Experts of a small language model: 4 picks a token.
Below are experts of layer 4 (counted from 0) of a mixture-of-experts language model. Rows are named router (the router's row for the expert), gate (a neuron's input weights, with its number), up (a neuron's input weights, with its number), down (a neuron's output weights, with its number) and show model dimensions 64-127. Each number is 128 + 24 x the weight over its row's rms, rounded and kept within 0 to 255. Numbers have three digits each.
Before each expert's rows: a language model's description of what the expert responds to. This comes from a sample of Wikipedia text that the model never trained on.

# expert 22
It responds to: Final pieces of foreign personal names, such as -ić, -ova, -ski, -ki, -io, in sports rosters and bios.
router:110141162129167151133127123087117096137105093102113133089101118093101162102088130168117193114128116108158118145121135103168125121135155070148139121077143110151103137102146135128118126122099080
gate0:102152163117179089147105174105100137130134080141116167155100116114129132109129143128103094160142132167062152132113160167129143114147143112093105112098167059132119097108151156124114139097130108
up0:167103122120139154126124129153162086123129128115117114160114143145162142119127111191133130124147124121124147149131145135104119147124155169137154112138097146153133109139146071124162124144131152
down0:144100121139139166101136087163133154135137138114097115144163109111064131134067108133118175079090102148124126162128140103135173183144122119171147129130107145118094137099139157145119112128098162
gate1:113151131136138136145117169108116121136104102108122158140124097161117137101161142154108129131130152175124130151126153135119121136099109071135118121137086117126112132115136178121165163116076097
up1:113120132144157149139105159127085140121141154114107128100126157135105159163143113092152103157116124117135123142125093105130170104134108137190186179131112136117085150084189091122160140096092130
down1:112138113090086126147113122084122128170137135114132113117123133105174112138140146096108118149150079121123134106130179148091147084167097120128080111115157148135112081091121095116152140097091089
gate2:131086138134096154115132146116131136132152102116116155143131109149151178151144119122086172107162080108157124130115147085164085109100120131108166131130124101133122125117127172115127122152160141
up2:118120140128097160150084099121117128133130090170122137130086093100129144135120108139072152131138092101140092124104131081117132124123119117134150122144128152170119129136151155098102165121151126
down2:167171105114152120082119109122166136107121162153135120096134147121105146142126164125192094122112147139119153133113145156124118132122170079079109115102092135122108141135112123124138102078123108
gate3:120099144122144175132148100144168126143137126130167146092119156162137128103145138142136193098142102123160120125089121143159089105134110132118147122083136117136104108135105165117156116163127146
up3:103142163122133157151113120150134123159123137111152094100171165079116123180156167123128157111160121133110178135132133152093156133112087092105145113112128150101163149082128117134129137117153105
down3:135156099125135179128101175115137112090129104150131111124097113119113158092171147135134156172111113110144150096172080138137117113110165103150119105159142118102101154107133115125111103120083100
gate4:101147122134093161161125108117139166127071135121112126155136094112143138152116092141150155183124070128116116154134104142120199132129136105114114101117149135128096158122122144150076166153140106
up4:157098077110125097093159159162155117071126153171146131113105144123112114132128119142115162133086191086114140124114099095101145133135137173119166149169112151148097133118121094126149109129117149
down4:072131155124125117125135100116157192108093178145113121098134139118163073138152106093130117134112153107112116123153081137180130142123160135090130161147141135165134147132129130148115194147144113
gate5:074117133094136112109130117125090119105130137090083123126132180103122150098125118121093136155156116131124133085127131180144143117114130112095142166092141127121101101136134140133092107119099073
up5:147150132128097117141107129156151167134142126124118117147141086160131088135137165138192120165120113099084135145150112089132144106122131156104110119160137115137139119157095089136094149147152151
down5:104134124119141142101096142111128097102109134131110135124125181085114158113143095151113126125153149108191144122133155147134107124096140079108121155075158112128087104120141112150092100124111101
gate6:112140105117122104173136100126120134125104199133090142101121096085133118160157133090085124120126147156148081122103168159156139133110131143106120135157095131130123139123178086116159153134133092
up6:111124142099135126130174117136132149145144177119149109147127143116082110132157095109168107173142153116083110135121091144130188126103117118092104106119133133116099143141104095138112140112132146
down6:127160095124124164130124092105121178174127184121111129102149130107097162125138092089155100136149134144109101153136126152125123132091136169121097168173115157098093129141119072120102122114123132
gate7:128152115110119165141152122133129143107118138083167149100081109104097144136124105152132109134130138155132142139120169114122125171135100166069127139112113126134121118141083126082136153170139075
up7:117112117141141120139126126092077091124139149100086134160140140136149102123097090104095080166083118131096177067138097130123123123129124147118130159127099120136134102138150105099097128125123126
down7:140137107143114139116158097123092132101143131104132156091097132106142120099090144049115111108121121129126129133137111106106116126148162133128161105140114110169119112090139151055099132145164090
gate8:107134128101161149119138123127149117111094134116134126091117150147167116107117152143140146136110088081095076117129086091095131091152096064169123115131148110118132101098153077112136108135139096
up8:095098120108061114119115120098149114126138109119113131111093129125134150115146119102146156124139127142141146106191113115107139139135134161125143101156114127137141189132127109146122093135153116
down8:115130147118153105137139145155136181108113112122130142084100129144157127111118123126108094099134093147147120118060099132133158107136135123133089104136114123118154109129094109106129143143176111
gate9:111141108113175127127131115089120150088120153127174134128143118165121162129095104092143156135180163137143129079140122123153082109167133095137134135102116165103117104137136149090129118129110120
up9:146137115155139145083140112122132147100115136133146140118103098126183137148109153108153129128168123126112133147158098155095135090169113095134130140094093137146124141113138163085103102106156133
down9:168139140151152118134152119166134114106121113168137097134103133112149120152143118154094103118138156170154095156114140123126105124100162173093148124117123102148142157132119129142053120121090152
gate10:119122104151068121134126128131137107147123129173106124112106125110119137083120133158118145098123110102087141102109120144114137146123109100108111131092114116141171163143096102130112155197157133
up10:145159134141066158095124155099161108139148135144105111125135113134130144122121106137148120087141140065136128115111118154136167128152150111130081139108095153161152141161153116094114127175098119
down10:154167106071126142149118130159137148183142116112142155149138132138162134114167143096140134133161149102147110100130104146105138152104163135108123161161148153113102113130163141108106134090105099
gate11:132125137118161130113150136138128120109141095105119147124060129119106132185086159116154113138129129120103138142130123148128198119114098111143117125073169116164107164154133127138092137149089118
up11:114119102053136110104143122122176165102132108109108141112083131134148152090154126096137125128096152114107146119145087084137121106117133126127092079103073150146112111155126114128146143129151113
down11:133136131166140155157158156117108097160110134088165100124146112110116099115085150126116125149169129130169109140105158143162119149125135117141133165106155134140137156082154099141072126127115154
gate12:117184170171149133135137151098129146121132135108143104152114154128081111135121150100161090147143125115103137104147110135128099087117148113092111164121114105118174150124190078115128094130127137
up12:115175144189108142142104133139140141153167096152158107167129129139113130099148123131174128092134105145130141113119149130118105133105155104100097116137117117090134130114155109108202107140144152
down12:108162191131135117100107128090134148126168111151160122139123167102119119111136119139130118131159119095134112130131136154133107108111113164086115124113091127169153143120127113137177091129091153
gate13:138147123112098150191147166112106160127161145126156120160121121097145103088143091168153152120136134143142138115096137119095117151151122139165104090136145095136100166137088142100134157144160132
up13:117181139139122136154111200139121123183104137106113125117159126123095093108140142163155117120149105135143136123096146127149119116147137155104114174135181144122107112145104134119120180181060148
down13:172176129121138147158112156137147137173109179102076120130136111133093118094143119140107117124159126115158114146135141128168088126153129141120137177126159142129097100145118106122152165163086132
gate14:123103175158167147136147126089121141172162118134121131141145165130133149108118134139100125152086142184114116112142154113128140123167129118154116091092112105131093150168132119146092144168147110
up14:151184107110094124138088148152111146110116113113137098146120102118105117165116132111192085115141180156152105155150149148135123132113125119121144167110130149141125140166127144126150074120104149
down14:103121122107121090083136072132137146080140128138159114180141133118132110135150131121127141126134113149138113137098118141111134136138111145087151159159149126111132102137059173136157109137129182
gate15:120142124116153128099118144151125100139121106109151089099163149097103082155143132150122145134100132112101166133040142124145172112122132128124133130122137127132098134097123120148108148118103141
up15:090122113136158123090108096167115136142122149164147126124137116105162112149156131145115125117088119138166084137137120168149120142102133127139133139130104153122135152074126099109121104136105112
down15:140157121109101112160153118101128105121125097088112149166113123164098126105099124080138118140169129146114106110131086102104142131104123118152129101108155126142118100134113153164117145118125134
gate16:156117089102123145077107110162152159098139155165168165111121122105111156135162167146129170167147133111145135130117132141178108138165123123102131132121110111124145168116129158113131076123147137
up16:141119152146109076146106122144116095118145109143126143178093094119119091111117110101100128115091144173128116126128110073081167146122153151148097104112138145129124118143150105126118127107119111
down16:116144102104158106104147096161160132120152094178125162182107128112144140092135132089113145128118100155090112138131145105118136126160121146133119096150154109127187120127111107172128091118142116
gate17:114175144110140123167142095119110122081109157121151109134108111123126132134155137110118103141116134120177126154134136090070159139146128117123122150077131140138176139137113142096139165117137109
up17:122111124135118135101141129124121098085088115119099075148082124167146112119121184081051105154155158092165112137128115119119132110168138112097114143120146122154147130118105128152138164109137122
down17:152138123129141145179124151088107133072068165140108075091119126119115144123092128129122112142150119087145122152118132092130088151111138112132094167102097137143146155109159088122108137097102128
gate18:122145149120080095137106170132122107129160154150143094172125087178152115097084154146150161114078112160122150168166102150165130150104103139119114161147116153158175118147145108116113125184137157
up18:103118105136130161098123137128102115110093112130123136122136141110114133139128109138109051119159148115153114105087095124128166095155095082108124136108175133095124128142121104100122120133145135
down18:110130127125135164107114139112118134094116139108097121105137152111131095133128116144128086149158159081143143117110125115108142117128130092116077123091160127118125122139155089119153108100110136
gate19:096141089101139093117137106084110141114105142128122110067106146107141131135132092075125116142108167112134093129135125122181122122174155124142105100099096185116143111101137127151172115119110130
up19:138116123171183141125106092143141160122089138117185123137105123119142114117077122113174124134138149139123092138133140105136085115180125126124109128095129118151145113096168118133167127102112152
down19:159084182167142113165110168114149132137115143149106121134131143150151142123177128162177116112146159114154134145115123150172141124085127141133133167081090153145120124139144130110049124130125116
gate20:179132117133108105172104149163134113124122148142131155108125153075150150140137121135131137137125115139141129138129189134153141174099175117131127167093116144161096174115113158119199092135121137
up20:118121113148150135099150159144112114106101138146140115113158133204113126148092132108130089139113146182117134097113138112063142142119100154123121165107136114116091143139141126136104138127129173
down20:159164103112106117161100135129133125148118174146136149114116145074141138166115133121128102170095129158149139118123179122150127148118157140093134165114132135163103155126098134129179137143103125
gate21:081112166090144138106127152153167153085112167110131137141110104092135156150116101146100167128097164109131098127163140129159110164099174163153149168156123103127127120093128119140114141111129129
up21:116136120130128114118109120100143129164119084129129132135122148117154152180104143139178107126132137103143124140149103127172102139154098110122154163149130102168099111126192099170167121127141107
down21:158093156114151126138134104145111146094112103139127158111120128105172111127093124168141151108164153117100145114115141113150069107151143165151092132118104156136134137077125090092109092156104177
gate22:138113143116137137161151156098135093167150113123163156175116109117135132125106139121137136133117120128121143152137081141140150148139125106138165110148123105125130153090076116115119159082122103
up22:094090138149144136129147106175167150110134126138148141094132127142150086120144122109191132138117173152098107103120130089124170124116173146122116134137116128130127163097131138110127102116154130
down22:119116127100116111154155151124122186092121144160154115102128138124175135093088146143125102130095135125130128117131145144149142091130145144110159135165137128103149091134112084139138142162125125
gate23:083127139120084167121119096125171100158083106128128115143142102116116142163080095148089133112090098117169113143123130150109180136130123135166153122108174133150097110135092175128109116140105134
up23:106132107112086142134113127150152098185114105116092101133149146136102096159107155109131135130138117121117120144121148166058151115151108133094131079157173109112113091130109126105108136134102139
down23:166113120151127179143111122125140126157080130139153140151119129108101141129094131128170156090170133088138138153127133123152099092163098097124094132115133137151138109127110125094096132144114146
gate24:120154125071125096165140137119121116164147115095120111159124122089088092123108106154161124177123109128134142102115135154106127101105121118094137149183132148159119127105162158127114098110100119
up24:091146129108126103121140117118077144134160140142083124091134122099096116093150136088113154159120139146137126158127171168133132142114144084103148088138131109083146141128107164131127132122170140
down24:129159102137166120168111135132102146098127155091169144090117134133152099103159108105110087144154120097103112111119150139126095125094143118102127189115160127158110141139135097140064137126103123
gate25:133137139195126140127136147131127149164123109101100123141137165126092148137109121114118113117152164164148159093177113146094107111117094090128099161141166110124111150150097167110088139125108106
up25:124124151073136140138127118135137121107111131157115105118132109136091123159136156140138158128079060105138145143102115113126155151141148151156137074123141104137115116145122081148128160150158144
down25:134110143153127141121148116112122155155087102149087153109147144137123122162101120188123096115101118133104146140108123089139158134146117144127143160113114149109134124151136097119162137116143183
gate26:143125163112152169137074127126146127137090112120143130161127113108093153169133146150124162140146105138151148135088149197116128115121115093139142136130141105132173111088126150094130102121126168
up26:135134110147084100140098187153146076098143077162137133133165137166106114122110131109113109116105139116109125163146154135130129167175128150120133128100156174143096101107110088137139132172137151
down26:157144108126151147115137102110118125117124149105112132109100145121119156116134106118152182139159124141154138093140124099109112137083120117155109114146130098130128149067144131166067152129132135
gate27:116135099105168161132107148144153177169093121153115096149114101141140157109133180153107145136115157125142148130124137117161141121116108164090103128152106156102143140171141159110148120140125098
up27:097099156146175149099113119161132110105082103172152098108122139130131133140170157121085121131133084122096131145156114151144151121145115138059115089143117125099112154145122126147111154146072136
down27:101114121106127121148159153108124104167089121154156121128130139155140133121141115132090158165156114078120132112179145104149102117164072112158112109127107116165106136147135141148130104121147174
gate28:140175113140133154122133140097161133138143151119098169124152112122098115170176114166132147133130166139140114124134124128177138128104128126108147117114166142101073126145119091158105098127113120
up28:147108104144108095110120134146143135172130105121142130142141096136169098129125123101156153084170130105112135092117131164178121092118125148128128118124143103146130102097131168118143109212149158
down28:116131165144119141132117130130077136104135126141125121138114127115094165119096135131107148121121099155151120145110131106066147145133125136136098127119092117121140140173089087140149152060113139
gate29:138106148132125133136123155091146118107144113131152096131126122073120148138110131110189121125119150174132134133169095099112173160109147144080129120136156148109130080102163092164141134134127119
up29:160130121120171116135144112156128134124136131100113099126153095135073082099141136131127157167145142149115138088111138140113103175103125107082146132151123113130161144129093114163147126130129084
down29:142131103162166147158108130063117146151108174151165097147132117103132180149125156163186112122133152142095118128129120119146120143093137147101127128173134120129127111141160071126140153151128097
gate30:111098139152137083148136158115135115107158162116072111118138131134129145147060170143100124114128157116101126121141130120129115152090122129155155138166130159150093113122122150123167088105134147
up30:088156184169098156161147130144169139113192094145155124161132147126128116124152131136115096115144123109096156105109181108127139086127125167128106136133130154112107158155126131121090180121152157
down30:132071125133136102166084164147123146114162166141123110173151135140128135137098137144110096099129148171118136156158117153154136143121104155144140141160107148157089117145144129143136134127154151
gate31:121144148148118111149106140104117145179129130168113125099150142154146150184112118144126096139141116160130151076099130095129153116079142095144093123138157107131137112097124140103093145138081062
up31:136152119110146159139139121127117089118144127115124121112124135130155078146127117158166188111131142133106096143105155130166180108129143140124107147112143171126151067098121112130095087144166146
down31:100130141121117121097112118153136134093124145132132133172123121150088137117126089101082106157105106108140116126163130145133109154109108139173150104144154127122122139131160163111115142120153168

# expert 40
It responds to: Column headers, units and symbols in tables and infoboxes, such as %, Location, Votes, Candidate, km, Status, dashes.
router:095086151122142116176138096133126158170148110124155089104097110129126141152152136133135170117154108108127117132081110106136103143102179090140139078144099127113122107110117167133135105119172109
gate0:123108158151118150124143111088146129129123114092107089097144177161116119122138113105125130098122118154156119151125133132076133115140114085115128092173090129129130062137149161123190142073138127
up0:118162125151075152164114147102146109152119143169099147110126193159172115138150152135098172093109109124147144178145128140105129112130123117139082149155132142085118100144142125121103092142160104
down0:108130088112068115112118105098141118161135096152155142132114071151139114143118112117126133109111153142120177115128156153113127144111102194098163123137126140131127112119113143129156149128111144
gate1:120116154119096154139149088082085163137121080167150160117104178112080143123142131150135151126130131092147090147137125113112123138135115136132135124087112102130121132133112167152153110122137134
up1:137141093107128146141128154138178111145135136134115099129120049123167117191172111159144080144096139137133126107133114127153116121122113110154104153140128142149128141140141086126140109124102086
down1:087092120137121116120107170117132129121133183138115107140148091169143114159110100153065179137084109095118143150077157120161142110163167105117087188132148121161119092141148131148110114105183117
gate2:099139134114156121139119108127102131145141136122160169112123102135116162140151132127144116128132120133114156102119101101114098164132107092110110176125098086135127137153131128128189103102130105
up2:157175128142117153138124110144079083113103123114124143073110151129154127165136122147110074155165153130123102127129110147138109109105141109115145141145125134098114095122124120147150139091128135
down2:091120163100111112100138165121142161152162132120125098170148165170096156106142133126123146109099155124108158118179116131155132105134109118153138151126140087140128094141109157147092161059189166
gate3:152149146150104101144143100111141074185166154147120130138115105144145098137177124132125114156121152153133108125126143108133136137105149091113115144129110140162130104143085099143143146119097115
up3:114119167170114151139109120131159127144157115135116136151107171150161139145137155122153128134173132139093130121176143140142110130136093132111138091133110124182139142149142111129102111098115118
down3:098112137132084146155156138124126145091171124115110139148164125149174086115144138108159156138084143127132105138112144160105152152140120145118163130083131149131123138144149106093155131105122184
gate4:110127115155143104173141117089108101158103172167130145162124186118146161122134125125112138128090078116113106135142130111138143148102136132113155115138121112156092135122088118102130114180146116
up4:147162139110147150141158133140139144097147117138140116142134146135145170123130128134128104105137127141148074132169132138131107155082123138088113110134086101134127102085153148070153137122111124
down4:099125134080123132119112070132100098095138116135177156115101143127136116141181133143081113122128129089106135123090110118150138120106130145102141134083150138121158119099119129155114147088111116
gate5:109144150122135168140155086100111121170171147117135132083139122155153142135130127103119142143146138134104152138131087083143149162157162134174133102112138113114116088141134164150174136105116106
up5:131174122164125145102147115141138131156139154140120135111132090141134156111164109096118079139179100110120134140138131097138136106168184175143125158068106126124130132133099109130151104110107128
down5:127111123131149119137115106114114121122163079157115083088117137123114191121146120127166133133141143071132120158147110122109113156109144137140137090131121110095148127135129131150103160140098098
gate6:119168142134161115153106104120137180154128118093126152106141137136113170105131101151134126150151130137107111139112078129122099116114163141097139116082194090150108129149120131133133158121150132
up6:121088136167112095138161158158170106082132108174122129117140137105109106140142121127083175137146115129129114122114154136105144121127134107157149116122106144133127123149160120079122093111103121
down6:101099137154128126128141164144114119106175123115140152122113124132135167124102150140113109169078130104153160180092099125153127134083150140124162117170126132129122110165169128125088122107182158
gate7:122143092142167136111151147175098129117118111170091128064131116111099125126129112119159102113147146106114145118088159117118163145119150141134143127128134170117119077114144150087202085163130099
up7:123109108122141122120140099127177093140110099149154094138132134137164127175108143153183133120101111150150081132111145099160130141108131134160104121077141141153112110103111165151141108089142094
down7:128102133119125087126134181128112140122098155113103159138135114119123106125151143128085177152107140129158153119141148130145141142156124101096156124155177091145120135145152156139127155128170111
gate8:097112132121109125135144143111102130117162117112172112112176085151154129129133122085111113124110105162140111119121098137165111142095137141149135129128084147121132102087110163136167171120051102
up8:152141134112118148130074104083137124120087119143135181125096117131158130105111154159129136131144097113130137128116130133140125092176124132171138093160127167135129150150136100140140116120168158
down8:114141144121149133108138107083146165091094127179119166188143130134158152107083140171131121127109148109127124114132140140124106130102088089138142139142163117140076061097153086124146128088199131
gate9:116091133151121130133150128094114128194126121121103090126123148137150138156136130153152160121152143160127104126119132122141139147162125111115170123146163135085122102130098129138196117124203120
up9:122113148133136115144104129093096126184136130131132073127146128150130145129156091140120118109156139127116099137111151123125132105140121100113191114134185171101098106161132113158162098115210104
down9:149134133114195109173112145164106135150138160146138144143099109152148169130110111107121140120098114151115125148085164087128148155125109137119122093152110133165114127132150108159146132125095096
gate10:081100133167113073111160108152113111142137098099130117128102097135108150144138137166113123093122154146137109133152115150183123139127140145138177102156120140154109114121127086112145111118115130
up10:086133154112125054156157115128158145135130155118124108134132162118131116124112141119133089146152127151146144115163127148167107133125125065106127107132150094108093144141173146121097096119148122
down10:133111089106102163110172131116173091122152090131125144156153134119128171138080107111118115144147136111095136138110121146102141118151107116111113105070199119134152123110107150131136109157135112
gate11:127120183137097105138103113123169129150114136109145124081123139071124117078129146120108121121123105123129108109121153118176112131119132107149142077110119190098146128107148172106196120116166140
up11:166130128167125157125098167137146107139131104114118149178154149132138156157108165117141114116118122139101176099122130124142117105120158150101155160133109174113128121098108131117140149128114131
down11:117130081136134165138117151133124101095087103125151102120096123143120149122161147133127158146140155118116116109119155137127135102141155142053104140118076094160134178137124130132109109150148100
gate12:158155150113171121144163128151153125156117120133096161145117139145155105119131126161066137133141094140126140142137120088115141133122125142118176109107115156102123132165110156121121138125131131
up12:139126154160161131122087089072148156133129096129118120144089151115158124117138114145142139123107135131154099121113122090114121122090159121171178105108149138148156129132151154135161124142181132
down12:119118123141167146155128115121118144113153125120093182116109125147109099137152103128136173090141133123179146120109161103135091090141156108126108147121065131122115167141133138106118120162103123
gate13:063093154088119133099096098099150157187108149129136163123129095108098125100120147158140092105104122125106141114146139106138110112116121093112133145102087158129142092125116149131147128098118129
up13:135115155105144157149131111094143194143124152151109143145155082092111124098143148162100111127129095091136124137157106141141112136120173110112140145088113124136107098135110164103120102097093135
down13:105095107133123142154108097150135142160156124114111129129143108125152133128155096122171096153138131123111170137100160089145097142144081148082132076127156109137142140140084150135146124139127183
gate14:076095122122152153154162124158114144112100091143171096096124115107135096120147095189159128124109105145112127100142142110187107170139148116129139134127127108131140094123131147140167136108169114
up14:114102139147108195138130092140116101122136079125124078137124131126192092139126146148156113102139131153100149102123157130171152137086160126155139097146106079163127149186094140173138137119168090
down14:099056139126119124131133162153119141120096132125118177124117144133122123138133120142108106108129147111095140166135114115150123138106117110162128112094142111124145111128174115113104170109119094
gate15:094128126116111146185158139112134145169136132099144141077127117161167123155155141125097169172137124127127100124135136122165139137146165135142125129107148127141098075144138128119132147108103112
up15:150160136152160154129113196113118124152100126136150104104108095151118140144124136155136116116070113165129146135109105101144118109149146108112107135103141145121118120102093129140132096126131102
down15:122136154105142131073146167142101155143137147129123105095129105124132083109166132122118163140129119113149136196127129165138110137136077129113130119113091156119128118121111114129065154128102113
gate16:079139136116089105103187093114114154135118097100127106124155115130134159122129122144112164121110180116087152144067131139127146099148118094136124136080108127149115109094149110107130126078155158
up16:171105130130098149146131159110177146091145144140090126155131109118113117122113150124125116114166125138142104149147151103111139086122185167103157099138125173093139152120104145127103150171133118
down16:125136153130153151137152159073108118081137105170105128136116175100089126087090078125135112138139136160168108116156146093100106139133128107122130121145118109088072166151161128136151137114166125
gate17:138154162076101149112063145114156117132103122115148141170107161161114139132138121118142109145150112109122097170132121091165125156166120117145097107126155107102156128099164144130174132091126099
up17:166091117073143112116170099111124106116159125122107055124094131151091134109141090103126140123108115091110135106133115097122145115095096121163097128151119135146128086094137099120183115092098164
down17:114149115126081141131132101089144108082099152138179146109155105144128155127198104127146089142147147121126157129150104136122138136163128104114123177097129104141113146156137123139079136106112138
gate18:127168121107117088166164106136122130119141110103097121122136156116121172087104142176094144146101153132100111151122111100148144157160138126126137107113131116107134094132133181130113131139171083
up18:151114147111134124171124108165145124108139121114114107109091125103129146101127157128103151173120074133086140130104113156112146096125124111114133164094146139104148079152138161110104145147121103
down18:136084134125126141158087110124146138125127147148139105088160132147144121093166162185139145095133112121119161120172126167132121152137157125160113127118127161139141131118099101134126150094112104
gate19:145129135134141126148106127098102165118128070113116119121115088081105172146146129123145155153133140163151093146180145133125107089107133098148115112132166134105119117104123167157169141148150100
up19:118117125111110119122119128138097155154131106132105137133135101080106152138101099092122134144110174157145142139176169143144145084085196120126112082165144137095103112130149137148173110144119104
down19:134087102121096130146151164142140045147106139134157133114098123121125140122115101119130127146124116128117113076079159106132146176102143146167170144106128116152133139120121128143156099127166157
gate20:112162104122135139134113148105120132090141088099147120135091122115132147140140120113134133136132094155135129160154146129190105145104153070141120124124102169150143095093148143109186148145111151
up20:095129117158130103145140171093114134099139121129173126130118104126130133100169117130139091133149099157132165081105097067195114097155148154163092111090129136124108130118171147154126111116125110
down20:159160122128085109134148159124111148142158131146165105130108128101085123118146103146129160116110082144166121115111119131109121202129113155146103110136086117124134138116129115115143152110114170
gate21:074141110109089160141122147152096115111115101083096135080132104147153138138123137126148141135143117146152130124157117111123120149148171098138170129152126125146115142159107147122167143088161127
up21:177150147169130128111100143147142142137145134131116129165150150153146161068172103150140138166123115132137149150125136122099106119147093117137156101124174122073125118126153159119110122148117145
down21:108152096108140183152183094138142149146154101112174130123118143174133142154126144180109097074119134134119133128097132147110136135109132139123153109089162096136142079102112119137099070183150157
gate22:120130136099127156153136074131123116125129140128136146157130154131141127146123138121131122125149059137121129085133118088187122116133168073111132087100116151103129138134153134128142107132123135
up22:150117158141116172171109138162078112127141113131113160167155083145130112132150124175132143126124151134127125136129134101077146098108173144170140131112145157102173146117101114173120118102152122
down22:139151115113153105156138157083132105096075140164132143157136153119147165145102141105134116141174157103186144135161121140137108125137133103115122130135121113113079150103106139119126135124130130
gate23:110166176135084145070083100096111159165132129132145133123160133110151128109138121152111164133150094142174103138106112112157125149139124094147151096132116127110137109153091155158144121122119123
up23:131111143168117116138129109132099085092123142127119119137112179132147160125105123106101147092106185102135159107148137098121152110155132126139100185123143136123148165095124113136120150123139116
down23:094112115119136159158130084140136130141102113115056158133096129131087144082137117116134155103131149130131080108153109135146102156136124188191152134148189108093141126109107127162105117120130135
gate24:124109142118153172134098126160089153141173108142075140156132108087098135127082154088138117148137142132113143114102116155097157123149141156143128122097128147125097128140102129114167096143119103
up24:080103139141195150139104144142091142155147084113105110115125121092082166171099147087144067115152146132087150112116131116132121129105158108156144130134087139121114146141114148121201106127147127
down24:121127128166189149125137141110110117164134139082143084122107118157163147119178166128144128143134084102113096147100136158093128153117156151111138102124143116151149128147127119147121114093114101
gate25:125170140141113132160145102088122113176121163084126115105138145104117147082099135150118162122126124126116111107114108120153109142172126120109136137106123075129158145086166142115162123156119096
up25:151161141154106136131100076105120115188133113109157129081122138116123122168095102157137134135154116113128152110133104128170147126110112127141196096096153112123146086125138143141145137113089109
down25:155110178078149142086143131134144113156106121095138161141138146125151114156118139083120129163100098125091093132128138164120078160145126132129129144146148109156108076139125109124166137107096113
gate26:093129132142142161152114109133127125130167156129090144135141150088171098144145101096100146110088084127124136138102162124134160116137093144155155124102155130100167058068160131126130121130157085
up26:103139145105159117156136075135097116126193150154136111150136136126152055153117129126139127111108095168110157113073130150147116155101122130142163081128120134095153078114183130145122122121138128
down26:129103162131136107165100145128155130135085147185089107107115108153183162099182111155181118159101131104129122164140124085125099114143166139151135168099128115136100149108132107121115139155110188
gate27:092088172137114145107143086130097162152121095121150125145141106122110091107079113124150158128187089156158118137092117066163107129095098107119142118122110146138094102158167166125142122097137142
up27:137111124133147156114112145131150102104126124165084113133102142142122195177112124118108142165119121098136167120174120173062140124164160154128126150124117084123115139090148130140113131116126118
down27:127128085144141150152117135117125152086119116127118140124138109194115143156161124141082109122122129148114120119142173160143156139167165134126094165116163139106106107166094128141141126181125131
gate28:116141146089145112111177125160173107134160155149139128118141134155157139125081110131111114119131119115186132110161129118112146106166126099129101093083121136096115153128167150114129132151122113
up28:135134147108146116167148128130146112152110132139115114154138128179121182157145123094105123110097129094171129130150161123132111089101124142125143128106153149139149152119159123127143111126143120
down28:121117099146100122103111150128133089148117147113094134149167121103117120155164151153173143150056134078108160139129118162135121131134111141100117150169132115087133158133092096142139132148173112
gate29:119114119095161178129092114101116164093153120104129122166136145098088113157143088133118159135122167141124095120151140151120126119122175091141146111122172122143143143175144156139110128149158069
up29:134132137144079110124128092138121116108121131159119096135140104141143171141161136120103122124126121121171151132108129102117175102089102145143089162153078098127109107136102089145123110146104139
down29:181151110149115131134157142158103165153132154103130120136128150103080146084146111145145087136117078132103129120124118148137165112097070127127131165132161131181130143167120148098145134167124130
gate30:116170145105129125172130146126138116099125119129118146146091124106127140161157121111140122103152096125164174097093103088149127103106138093176145092118122139101102143091128160116188117192165096
up30:144146118099139118144124104127135090146113136144090124116150128131124142158116080161159119114131127140124149153112146142100113118083133139088150158155135088126135117126098106163112132142130109
down30:113100127145092118129137115133091155119112163125112158130085110130094143148123134107079117185132171140126121154157110146112163143123160141142177124140137183160091138159112119100090149128127151
gate31:089117139186137152100180113166115173163133126188130114106099129124145158157089136160140151123143126150126097124126084094148145101173125150116127127144153167097117115125156142156138149112104149
up31:142156158119097078134096130098120109166118136121156150091141122110145164153139096118135166112118146155160109107122139095162098108126117132130110133172166177122185124154108157132126133090141134
down31:134134105140113139142157082111144149123097130144090135093139113101170074090125115156124152083116159107110143110099123133177191122135113129153149114120096136116155154112131084114150123170134085